config.yaml
num_hidden_layers: 15
hidden_size: 256
n_experts: 24
experts_per_token: 2
d_expert: 64
d_shared_expert: 0
hidden_act: "swiglu"
moe_layers: [1, 2, 3, 4, 5, 6, 7, 8, 9, 10, 11, 12, 13, 14]
router_score: "softmax"
normalize_top_k: true
routed_scale: 1.5
balance_loss: 0.018
balance_bias: false
n_groups: 4
groups_per_token: 3
init_std_router: 0.0199
lr_router: 0.000794
num_attention_heads: 2
num_key_value_heads: 2
head_dim: 128
vocab_size: 17615
norm: "rmsnorm"
norm_place: "pre"
norm_eps: 1e-06
positions: "rope"
rope_theta: 10000.0
rope_fraction: 1.0
qk_norm: true
attn_scale: 0.0917
tie_word_embeddings: true
parallel_block: true
init: "trunc"
init_std_qkv: 0.0249
init_std_o: 0.00454
init_std_up: 0.0249
init_std_down: 0.00321
init_mimetic: 0.7
optimizer: "adamw"
learning_rate: 0.00205
lr_mult_o: 0.947
beta1: 0.95
beta2: 0.99
lr_head: 0.00877
max_grad_norm: 2.0
warmup_steps: 474
schedule: "wsd"
decay_fraction: 0.566
decay_shape: "linear"
final_lr_fraction: 0.1
batch_tokens: 65536
max_seq_len: 256
doc_mask: false
train_tokens: 207600000
max_steps: 3168
dataset: "wikipedia_en"
Below are experts of layer 7 (counted from 0) of a mixture-of-experts language model. Rows are named router (the router's row for the expert), down (a neuron's output weights, with its number) and show model dimensions 0-255. Each number is 128 + 32 x the weight over its row's rms, rounded and kept within 0 to 255.
After each expert's rows: "raises" lists some tokens whose logits its average output raises strongly, later layers aside. This comes from a sample of Wikipedia text that the model never trained on.

# expert 8
router [163 147 154 155 134 126 117 113 178 145 147 146  60 116 130 160 130 189 125 142 121 102  90 133  68 115 125 171  76 151 178 128 121 137  95 113 149 119 161 158  93  96 138 119 143  89 121 117 145 126 104 116 126 118 179 108 121 175 112 176  90 115 138  98 118  90 142 137 162 109 125  74 114  89 136 108 109 168 170 161 108 123 172  83 143  92 127 148  87 156 101 118 143 134 128  79 159 188 136 185  97 112 153 102 173 120 101 128 103 190  98 185 141 115 135 142 177  90 123  78 165 147  97  65  94 105 166 149  78 150 144 127 126 144 127 115 162 117  83  90 108 154  87  89 176 153 134 117 104 154  67  67  87 145 145 132 171 144 106 153 152  74 107 137  69  90 135 140  55 211 160 165 123  94  84  86 144 117  85 120 137 149  74 159 136  99 167 119 144 148 173  97  94 177 130 132 156  96 101  82 178 113  89 122 166 128 125  31 109 116 111 158 209 137 120  77  92 121  96 144 122 111 105 112  81 169 117  89 138 105 134 161 105 137 143  97 151  48 162 150 165 172 156  63 105 114 106 143 117 103 154 208 143 149 155 169]
down0 [137 111  93 113 116 158 159 132 209  60 186 114 118  71 113 107 126  94 110 182  76 172 175 103 171 128 113 132 108 141 141 131  92 125 147 135 154 120 169  94 105 120 125 173 103 106 148  98 133 129 110 119 153 134 160 155 151 138  81 167 131 139 134 116 127 158 163 100 125 155 136 134 190 145 165 105 105 172  69 100 129 124 114 124 149 103  83 173 144 117 163 116 121 140 163 125 143 117 124 123 141 177 119 167 106 168 104 185  65 134 117 114 108 102 147  99 116 121 125 150 201  64  93 145 115 149 137 118  60 210 149 151 120 175 130  73 153 122 127 131  96  65  78 127 170  86 124 147 143  89 149 166  70 142  66 130 117 130 144  86  99 151  49 113 110 144 160 111 118 175 154 147 117 190 147 105  96 142 108  73  83  68 152  87 123 106 131 113  44 136 124 143  52 192 149 135 132  80 197 129 102 128  83  96 158 123 143 115 145 123 126  95 166 141 136  70 152  68 136  86 128 143 181  99 201  99 214 121  95 109 116 137 129 108 116 118 125 168 182 155 130  81 126  98 112 129 161 136 123  76 115 118 138 123 175  90]
down1 [135 124 144 158 164 143  87  99 166 132 154 168 134 128 120  79 138 165 139 126 111 200 170 125 152 146 136 120  88 103  84 105 108  51  94 155 139 170  96 150 116 186 124 118 143 106 119 156 109  55 174 164 171 160 104 111  85 123 150 124 108 114 154 117 127 139 128 183 156 132 119 124 156 101 196  95 172 146 137 166 150 168 137 121 169 151 143 111 138 102 117 120 147 143 102 118  91 124 182 157 150  72 104  98 111 104 130 126 130 173 108 156 130 100 130 147  99 121 185 126 109 183 127 195  73 158  55  99 105 121 113 139 117 124  71 138 101 140 108 111 138  77 129 140 165 126 110  83  81  92 147  89 126 124 105  69 248  75 105 129 131 111 139 140 116 130 100 168 196 160  85  98 105 122 103 156 144 145 123 162  99  80 135 168  64 107 136 151 120 169 135 190 119 151 144 141 138  87 133 121 124 117 164 109 152  72  48 163 155 114  94 157 119 232  69 107 153 154 129 121 147 133  92 148 163 161 161 135 127 133 113 173 112 110 108 107  55 135 128 121 107 115 159  59 132 177 133 149  98  79 109 184 163 136 167  70]
raises: "ore", "ending", "are", "ash", "ack", "aving"

# expert 14
router [ 91 120  94 101  98 147 108 109  98 144  96 128 115 176 119 140 138 160 134 158  55 144 140 135  40 155 124  92 174 115  95 154 156 132 170 133 120 151 112 153 106 140 115 114 123  90 117 156 115 111  75 187 213 135 149 135 149 138 147  97 124  75 141 138 139 135 120 138 130  64 129  89 117 160 157 132 145 128  95 104  91 199 105 126  92 118 176 152 177  61  92 137 100 114 100 109 162 141 174 129 170 116 125 110  98 108  94 141 143 137 165 152  85 167 124  80 116 186 108 113  93 109  81 151  69 146 167  69 112  94 126 142 168 132 155 141 175 114 107 101 125 161  77 110 143 129 137 134  73  93 134 124 143 136  95  79 185 129 157 127 111 119 103 118 134 115 119 159 128  52 157 153 131  51 124 124 128  95 100 114 194 111 119 126  70 199  47 153 104 105 156 103 209 121  87 145 108 141 116 152 168 107 135 149 140  62 122 137 112 128 152 114  78 177 187  92 185 158 111 132 100 122 134 156 161 188 142 150 113 146 101 184 123 151 178 141 142 157 102 205 165 155 158 151 169 132 163 172  87 183  92 130 155 165  84 150]
down0 [121 113 183  74 154 119 141 141 119 130 150 149 102 122 141 121 201 154 130  93 142 124 117  61 145 129 142 139 113 148 139  36 144 163 126 106 124 113  91 130 116 128  88 108 143 146 129 189 136  84 135 156 128 162  89 178 132  84 138 201 157 141 140 175 134 165 104  94  70 156 152 113 131 122 106 141 228 143 144 149 159  76  99 133 142 117 137 136 141  60 137 130  77 162 165 150 114 117 124  97 118 123 182 132  83 177 134 120 105 117 127 129  94  72  48 137 149 111 151  95 150 112  76 148 164 131 123 204 166 150 111 104 138 142  76 117 159 127 170 167 124 154  93 128 101 139 121 163 142 167  75  86 102  91 103 146 124 162 132  99 121  89 105 163 126 152 126 123 106 168  98 119 134 151 107  90 131 133 152  73 190 135  91 112 112 131 141  82  27 101 123 135 225 116 109 108 140 125  59 142 175 108  90 109 180 161 177 119 148  76 104  98 181 128  33 114 149  98 139 144 171  90  76 143 182 109 174 180 124 139 179 141 143 158 135 140 153 166 131 116 118 148 152  89 130 159 176 116 154 131 107 126 130 178 137  93]
down1 [106 135  85 143  95  88  73 179 188 128 141 111 117 156 136 136 142 162 113 111 156  81 149 116 133 114 155 122 140  81  98 104 152 122 132 104  56  97  89 131 131 153 138 180 114 124 139 143 179 179 155 144 137  80 124 124 116  95 152 143 143 161 129 131 139 189 138 116  77 165 174 156  81 132 156 107  80  86 141  66 143 187  97 122 116 117 132  85 143 121 157 122  87 187  52 111 129  97 117  81 112 165 150  89 149 119 166 100 152 110  89 147 143  95 118 133 160 107 129 107 102 127 111 134 145 143 134  82 225 205 166 159 141 113 143  94 123 119 155 109 111  44 166 214 111 138 198 188 129 113 163 106 101 110 180 148 127 141 120 101  83 114 121 114 144 135 105  70 151 109 102  78 119 107  71 106 111 150 110 186 156  86 132 141  89 172 173 137  82 130 141 107 183 122  83 132 113 121 113 105  68 231 171 156 113 128 158 115 121 111 142  73 100 120 124 113  70 164 147 150 171  64 102 126 111 107 129 113 121 112 106 106 158 125 110 122  83 176 209 137 165 116 124  95 132 113 111 166 132  93 100  84 124  90 118 151]
raises: " (", ";", ", ", ","

# expert 16
router [112 155 172  89 116 108 151 155 103  74 130 104 101 107 118 177 159  97 140  69 169 186 140 138 122 147 179 106 137 190 165 104 122  88 104 145 160 164 119 103 122  94  76 142 192 112  81  97 141 136 166 121 145 163 169 110 122 104  88 174 125 140 124 141 114 123 108 193 123 155 119  97 129 131 117 109 169 124 150 114 192  88 134 125 116  92 174 177 128 153 128 184 164  97 100 131 127 136 154 156 159 173 127 119  70 101  80 117  95 137 109 115 135 146  91  75  98  55 126 139 174  60 116 112 104 126  90 141 170 175 134  73 161 144  94  95 137 131 117 117  92  73  99  83  99  85 176 119 155 164 129 145  67 118 181  95 111 167 178  92 126 102  90 117 122  57 123 154  69 156 141 131 160 156 158 194 148 132 121 172 144  90 145 154 119  95 122 107  98 139 131 174 120 170 101 123 156 164 179 178 107 152 168  76 153 146 142 137 132 128 143 101 158 139 132 157 145 144 153 115 133 143 168 134 129  83 101 199 164 121 118 186 115 166 166 162 180  95 124 169 172 162 129  83 188 118  63 197 107 126 187 141 104 106 172  87]
down0 [149 184 135 141 102 131 159 167 143  96 141 117 125 159  99 122 150  99 111 110 129 135 107  66 183  92  96 105 148 149 100 167 158 116 163 127 183 114  80 141 120 134 116 128 130  95 172 164 127 174 157 131 129 150 117 163 106 131 101 111 122 122  99  97 178  71 156 105 124 162 131 166 112 140 109 159 104 182 115 188 136 138 120 135 150  83 108 155 109 107  93 142 159 124 160 160 114 144 158 120  87 156 137 125 144 121 171 134 106 108 127  86 104 111 118 114 166 123 147  94 103 118 167 155  86 133 128 149 134 166 149 163 143 225 164 152  82  87 125 107 147 128  73 106 136  85 223 153  98 111 115 191 109 134 150 170 129  71 156  60 161 100 123 119  35 162 144  68 127 146 125 160 108 109 107 140 127 178 132  68 130 125 140 163 126 137  89 156 149 117  70 105 127 152 156 128 122 144 115 176 104 130 128 131 158 255  91  90 118 118 180 131 110 121 104 149 121 133 130 163 151 111 144 150  99 139  48 139 145 180  40 106 141 123 100 128 176 195 160 170 168  82 149  95 163 170  59 146 174 142 149 106 125 153 119 165]
down1 [106 110 121  85 121 118 136  86 150 141 106 169 131 140 189 171 130 140 100  65 135  96 161 168 123  76 165 128 130  80 109 187 108 129 124 124  51 102  80 150 141 127  76 145 142 150 134 101 169 160  97 127  87 101 187 115  79  73 123 177 172 163 158 130 142 167  75 101 115 102 126 164 113 159 157 154 123 168 118 167 117 186 125 139 115 140 137 110 114  93 143 163 160 121 173  67 135 161 138 135 165 113 134 110 140  85 139  90 115  90 190 125 123  77 138 143 134  91 141  87  84 154 115 113 180 148 161  42 175  67 142 115 136 137  78 123 180 101 114  44  86 123 119  81 115 105 124 137 137 106  51 162 136  56 167 145 188 116 139 156  85 120 144 141  83 115 118 227 176 127  59 116 105 166  89  79 138 143 140 115 122 115 158 102 104 154 139 161 118  60 156  96 205 166 118  99  97 131  95  97 134 134 168 135 104 123 113 170 118 127 127 182 129 121 138 142 105 130 151  71 117 156 126 119  95 158 114  54 152 104 164  82 142  66 117 133  66 128 125 111 134 111 140 117 108 127 107 128 123 134  90 115 110 105 145 172]
raises: "ment.", "18", "eek", "cast"

# expert 1
router [131 124 124 112 144 137 130 103 145 108 118 112 146 107 179 142 102 153 137 186 128  88 129  81 173 138 123 153 114  93 118 150 136 139 128 116 110 113 117 111 100  91 115 116 155  98  84 140  66 147 156 107 118 122 153  81  81  84 120 106 107  93  83 158  99 139 201 144  89 125  98 133  93 112 145 159 136  80 170 148 119 122 142 152 144 128 147 139 112 111 181 149 147 133 109 133  76 130 129  60 108 157 170 176 159 140  58 202 138 106  69 108 120 180 179 178 123  91 161 142  73 139 118 107 126 187 147 127 146  80 133  98 108 118 141 188  43  93 158 156 145  97  93  76  84  98 140 151 146 114 141 143 159 161 108 145 134 143 168  74 104  52 126 149 182 150 136 166 167  93  77 100 177 147 170 150 132 207 113 180 131 119 198 178 129 136 119 125 142 143 128 125 150  79  81 111 127 111  90 162  62 103 157 101 169  86  98 162 165 118 113 154 133 156 154 125 146 161  84 167 163  67  75 119 208 119 138 145 126  79 138 105 136 150 153 170 144 169  59 155 119 100 106 115 168  53 130 200 134 114 136  78 113 124 126 120]
down0 [118  71 141 153 123 173 125  78 115 170 126 162 108 127  82 157 130 113 119 202 164  93 123 158  97 121 119  96 152  67 104  95 125 164 105 181  75 133 126 125 151  76 107 123 135 140 100 178 117 136 120 156 147 166 124 143 110  79 131 147 152 104 115  48 145 110 160 146  97  72 140 126 128 162  56 111  11  72 124 153 173 121 169 142  61 150  84  93 136  93 103 107 134 105  58 142 134 158 162 111  89 137 140 129 145 178 115 138 148 139 126 136  98  79 153 173 155 136 136 101 168 125 103 179 113 145 144 113 104 106 142 138  85 120 114 117 170 142 127 142 141 160  60  88 156 118 102 128 128 104 157 100 102 132 145 100 133 106 129 146 107 146 124 130  92 168  67 135  68  75 133 154 157  79 132 168 122 152  67 179  87 120 117 120 191 101 107 139 123 144 141 178 224 102 113 190 160 154 134 128 132 129 130 122 142 117  75 128 166 158 119 239 128 161  94  99 172 146 118 162 102 133 105  77 147 122 165 147 119 149 144  59 152 116  56 144 129 119 141 119 138 158  87 119 167 103 165 185 122 145 101 141 107  83  87 110]
down1 [115  78  76 194 127 129 150 104  75 115 144 130 143 159 138 166 154 130 145 181 125 128 108 149 123 143  92 122 174 193  97  53  71 136 118 107 125 110 124  88 124 171 148  88 148 151  86 119 137 164 108 144  91 151  49 143  63 115 123 151  93 155  73 150 111 131 133 156 141  92 148 104 146 206 112 107 125 135 177 126 137 116 100 124 142 130 140 175 142  68 118 140  92  54 177 148 148 127  89 153 147  96 168 191 101 205  85 144 109  63 147 120 160 113 160 103  92 105  90  34 118 139 114 112 155 110 152 117 146 115 133 131 113 137 107 112  91 119 160  97 119  84 149 161 184 119  87  97 169 122 133  78 144 131 122 133 176 108 166 132 120 107 152  81 171 140 186 157 114 168 121 126 163 137 113 111 130 132 174 128  89 122 164 188  99 141  78  97  77 148 109 161 189  99 134 131  96 155 100 170 131  65 137 143 127 139 156  54 135 124 138 162 138 102  91 158 127 118 123 203 123 124  77 121  83 179 124 196 117 162 144  82 116 170  41 129 126 150 120  86 140 131 120 142 152 136 163 136  97 201 128 133 124 122 148 176]
raises: "-", " to", " and"

# expert 4
router [189 173 147 151 113 138  96 104  79 139  85 113 126  98 148 137 104 127  74 104  55 186  98  80 123 146 128 103 167  81 158 186  56 111 107  90 105 115 167 111 134 145 144  96 112  58 174  89 110 108 126 101 202  96 111 161 115  94 138 110 103 187 170 138 120 131 113 170  88 184  79 126 127 104 146  77 101 128 171 104 118  86 141 125 168  95  71 164  79  97 142 117 123  97 145 170 101 127  99  87 166 115 138 135 112 207 188 106 107 111 127 136 173 129 154 136 138 178  99 125 170 143 130 151 169  89 154 141 115 212 119 126  71 156 169  71 141 140 119 142 147 156  91  84 165 108 168 126 117 116  89 161 164 135 161  94 110 134  80 159 113 190 136 117 119 124 105 165 119 108 160 160 104 145 137 155  50 123 126  75 111 134 140 104 108 108 166 160 181 117  83 117 121  71 165 137 153 124  61 149 173 153 134  74 133 113 123  96  69 153 125 119 102 133 146 103 107 175 187 121 181  79 128 110  88 138 112 148 128 169 168 144 180 170 137 123 144 111 115 102  88 169 101 102 194  75 138 117 114 141 138 124 124 161 138 140]
down0 [204  80  82 101 106 150 171 119 116 118 113 103 101 126 155 123 156 148 129 108 180 180 136 203 165 128 112 163 170 130 127 192 143 116 143 148 120 122 131 106 105 145 171 175 137 122 109  99 105 145  88  96 136 165 171 103  85 106 122 117  95  71  99 100 139 163 186  99 167 151 140 173 148 145 116 125 151 137 119 113 109 171 146 149 145 125 150 111 106 107 168  72 104 177 110  66 116 115 100  41  95 154 146 147 117  82 103 103 190 148  85  93 101  86 127 122  93 156  89 119  86  73 110 142 137 159 116 114 165 108  52 164 143 106  95 145 107 101 101  53  94 162 113  88 114 140 170  68 125 125  91  85 165 141 107 155  81  98  90  77 131 127 172  76 131 141 134 101 145  74 104 167 120 174 145 123 102 138 139 116 159 128  72 126 139  95 134 149 133 176 115 150 148 128 154 166 131  79 120 132 158 125  95  80 187  87 113 166 147 179 146  74 118 163 251 139 136 171 125 147 132 160 141 154 112  73 185 130 117 170  95 104 125 176 103 119  70 156 118 125 113 121 183  75 110 157 108 109 141  99 118 145 123 116 108  81]
down1 [ 94 178 153 154 102 161 160 159 157 118 118 141  98 115 151 150 133 107  89 135 115 165 126 140  99  89 114 114 132 147 138 153  75 103 122 123 134  71  82 141 125 129 135 112 114 134  52 209 100 159 109 128 119  84 138 119 134 139 176 148 137  61 143 132 131 109 156 179 107  83 158 146 140  87  95  68 104 116 161 135 114 136 131 115 196 150 182 131 118 173 120 111  89 125 160  83  97 191 149 153 148 136 163 102 126 101 102 126 127 164 136 117 106 126 119 132 135 179  83  96 106 146 114  99 141 141 132 123 120 162 119 102  80 207 109 118  89 107 148 198 113 132 137 173 135 129 152 170  78 187 157 104 134 180 106 198 139 178 117  81 184 141 174 179 120  95 124 126 109  93 126 109 167 130 133 159 147 138 127 130 160 103  79 118 120 104  92  68 163 119 130 120 153 153 119 212  72 108  78 106 133 114  81 153 120 122 150 110 141 104 103 222  59  75  21 126  68 110 153 135  95  95  86  99 162 130 173 158 122  73 118 147 141 129 138 117 105 135  90 151  96 144 169 155  84  71  87  90 123 172 120  82 180 120 158  91]
raises: "ability", "ation", "es that", "ico", "ic"

# expert 7
router [116 117 162 111 151 144 177  61  90 132 165  53  99 121 119 102 169  59 171 178 127 109 136  84 117 149 135 118 124 144  64 121 128  96 129 111 158 131 141  89 110 139 135 115  99 103 138 118 147  82 114  95 118 154 170 113  84  91 175 168 157 135  83  80 152 176 157 138 117 108 192 133 147 169 110 132  99 138 101  80 199 137  95  90 196 115  84  90  64 126 200 108 117 154 127  83 115 138 163 146 150 168  87 136  92 174 180 147  84 115 110 154  95 106 155 199 195 157 155  82 117 147 115  95 170 134 207 133 135 125 169  88  88  69 119 106 102 184 141 149 124 151 113  96 159 123 193 142 150 121 117 195 135 119 137 100 154 123 135  82 140  93 163 139 161 172 119 109  95 123 136 121 124 163 132 146 109 120 193 142 154 148 156 119 113  82  78  97 202 105 132 118 103  92  83  96 101 112 173 109  82  82  97 130 101 157 105  98 150  99 107 175 170  75 103 140 114 169 148 114  98 133 156 155  80 134 107 111 147 128 118  96 168 140 128 140 136 106 137 128  84 189 137 125 118 138  90  55 113 137 143 197 116 125 118  87]
down0 [145 128 135 126 122 149 145 166 131  80 158 120 107 128 123 142  72 113 110 167 127 151 143 191 112 146  62 126 156 175 116  98 158  46 100 104 152 150 137 109 146  64 140 136 207 176 182 119 132  87 114  27  94 154 134 143 198 137 129 123 136  81  51 128 121  83  89  99 118 109 154 129 138 117  95 134 147 149 149 134  79 102 113 141 139 105 137 150 103 106 165 129 138  92 138 128 160 111 165 133 109 147 140 102 115 162 134 115 117 129 146 132 172 204 122 104  97 123 141 166 135  68 146 116 111 146 147 121 108 137 174 128 123 136 123 121 178  71 143 122 137 153 112 143  65 204 125 123 177  53 169 139 156  99 123 121 150  91 159   9 125 127  83 141  80 117 101 140 115 112 115 114 145 155 135 166 189 110 146 136 120 165 128 141 229 110 128 121  62 149 129 109 119 146 113 139 184 155 133 140 185  95 130 127 165 120 152 114 113  87 107  99 192 101  74 103  93  99 126 112 134 153 137 103  64 114 141  46 139 161  96 165 174 121  77 110  98  88 141 110 168  73 135 135 122 143  50 133 160 148 159 119 134 118 150  86]
down1 [116 146 148 138 111 121 100 123 126 124 155 124 150  68 106  97 146 151 145 165 137 104 150 186 182 118 130 142 168 141 146 128 144  49 112 132 144 138 137 133  68 101 146 102 148 154 134 165 158 112 133 152 149 196 157 158 164 126 125 166  95 140 112 131 156 137  77 125 117  99 120 117 143 123 112 112 173 109 140  94 159 121 149 118 146 124 114  67 113 154 147  59  98 154 145 170 146 141 129  94 130 115 124 112 162 150 140 108 102 116 150 151 133 136 101 100 161 119 199 146 129 173 118 143  92 133 113 125  55 140 167 112 137  87 141 106 126 154 103  67 152 179 102  88 126 135 170 158 154 107 144 143  79 140 142 122 140 142 161 135  91 149 114 131 125  98 173  73 148 125 153 158 148 149  76 118 112 109  96 111 115 107  95 144  70 128 100 105 118  62  81 126   0 123 108 134 149 120 107 125 120 180 114 186 146 171 139 135 130 109 132 102 148 137 107 150 143 112 128 140 133 169  79 170 113 128 102  90 148 126 139 102 145 183 125  97 116 143  82 126  94 147 123  97 143 152 114  69 140 149 120 138 143  99 130 162]
raises: "The", "S", "W", "O", "A", "P"

# expert 23
router [200 141 125 173 112 139  90 146 143 163 184 150 138  91 122 126 144 109 114 227 109 120  62 164 206  92  68 133 147 184 142  83 171 126  92 172 147 116 141 145 116  61 131 143  80 149  89 195 167 128 159 159 134 122  78 129 178 100 124 126 158 194 142 133 154 154 100 137 108  74 115 132 153 124  93 178 118 139 132 133  91 130 128 135 141 111 149 132 136 175  99 114 116 159 129 122 116 171 138  81 109 107 144 164  70 160 144  47 108 146 188  88 151 117 106 153 159 118 123 112  94 124 192  69 152 120 114 138 136 154  92 108  65 161 142 134 119 147 154 107 142  95 112 145 166 112  65 108 116 125 137  86  89 142 140 171  59 140 124 101 185  98 127 108  68 174 146 145 132  95 142 121 134 115 150  98 133 186 190 110 176 117 158 108 144 147 123 116 124  65 139 152 126 129 148 162 124 121 173 125 118 161  97 189 158 134 203 149 139 143  82 123  97 120 140 142  89 114 172  87  73 194 183 127 172 153 160 167  77 112 122 107  87  69 128 119  68 187 143 143 145 134  98 138 111 132 149 124 135  90 158 168 101 103 127 160]
down0 [133 134 153 200 140 115 142 105 159 128 144 155 136 158 109  95  97 187 134 107 166 117 108 139 133 143 117 101 106 192 145 159 120 115  66 142  71 148 103  88 111 134 125 126 120  90 161 118 115  65 144 136 186 105  80 110 153  98 102 119 102 114 136 121 138 136 101 149 112 149 158 161  69 126 181 113 108 109 132 124 120  81  80 115 121 148 142 139 119 128 130 118 144 175  94 122 114 135 111  58 100 147 196 134 145 115 140  76 101 122 137 108 174 134 151 144 125  97 166 129  84 181 197 176 148 149  96 155 116 123  57 117 113 148 127 116  72  95 148 154 108 170 104 123 135 113 126 154 169 124 147 100 106 114  94 125 118  48  89 148  80  89 164 137 112 127 147  97 176 120  92 142 104  31 110 197 101 123 136 153 126  35 224  62  85 154 134  76 110 190  95 107 103  96 114 102 138 168 113 161 152 121  77 106 126 156  74  92 146  95 163 146  83  88 104 146 156  78  98 114 113  94 183 138 113 138 114 171 133 129 157 102 136 134 122  78 132 102 141 147 178  38 132 121 125 149  91 120 100 162 103 108  39 108 127 177]
down1 [132  95 125 131 118 109 150 128 188  90 101 206  99  66 147 145 128 106 166 107 139  60  70 166 181 116 129 118 150  82 109 119  68  54 129 125 111 139 159  77 160 105 125 135 162 147 122 233 173 183 108 125 135 143 130 122 110 104 152 115 102 107 118 127  83 174 162 130 162 105 116 152 128  91  82  99 132 105 110 143 134 137 176 181  55  73 172  97  94  72 175 107 146  52  54 130 104 130 179 143 113 174  90 105 113 133  85  88 154 138 153 124 164  99 105 148  90 120 100 123 113 103 130  76 106 113 114 124 137  56  90 109 147 103  75  73 129  59 113 132 120 130 103  91 111  99 152 128 134 110 139 152 152  87 128  84 160 116 144 122 116 119 141 118 223 121 131 161 110  88  89  80 126  85 174 166 149 110  70 155 148  99 135 136 120 163 122 141 112 151 130 178 127  65  97 160 128 137 161  66 110 137 145  88 126 146  83 172 133 104 103 112 123 136 197 135 136 137  92 143 132 117  76 192 141 108 182 119 156 123 144 134  70 136 121 134 122 149 143 109 149 181 141 133  88 113 159 172 147 127 126  95 187 163 129 138]
raises: "al", "ne", "l", "r"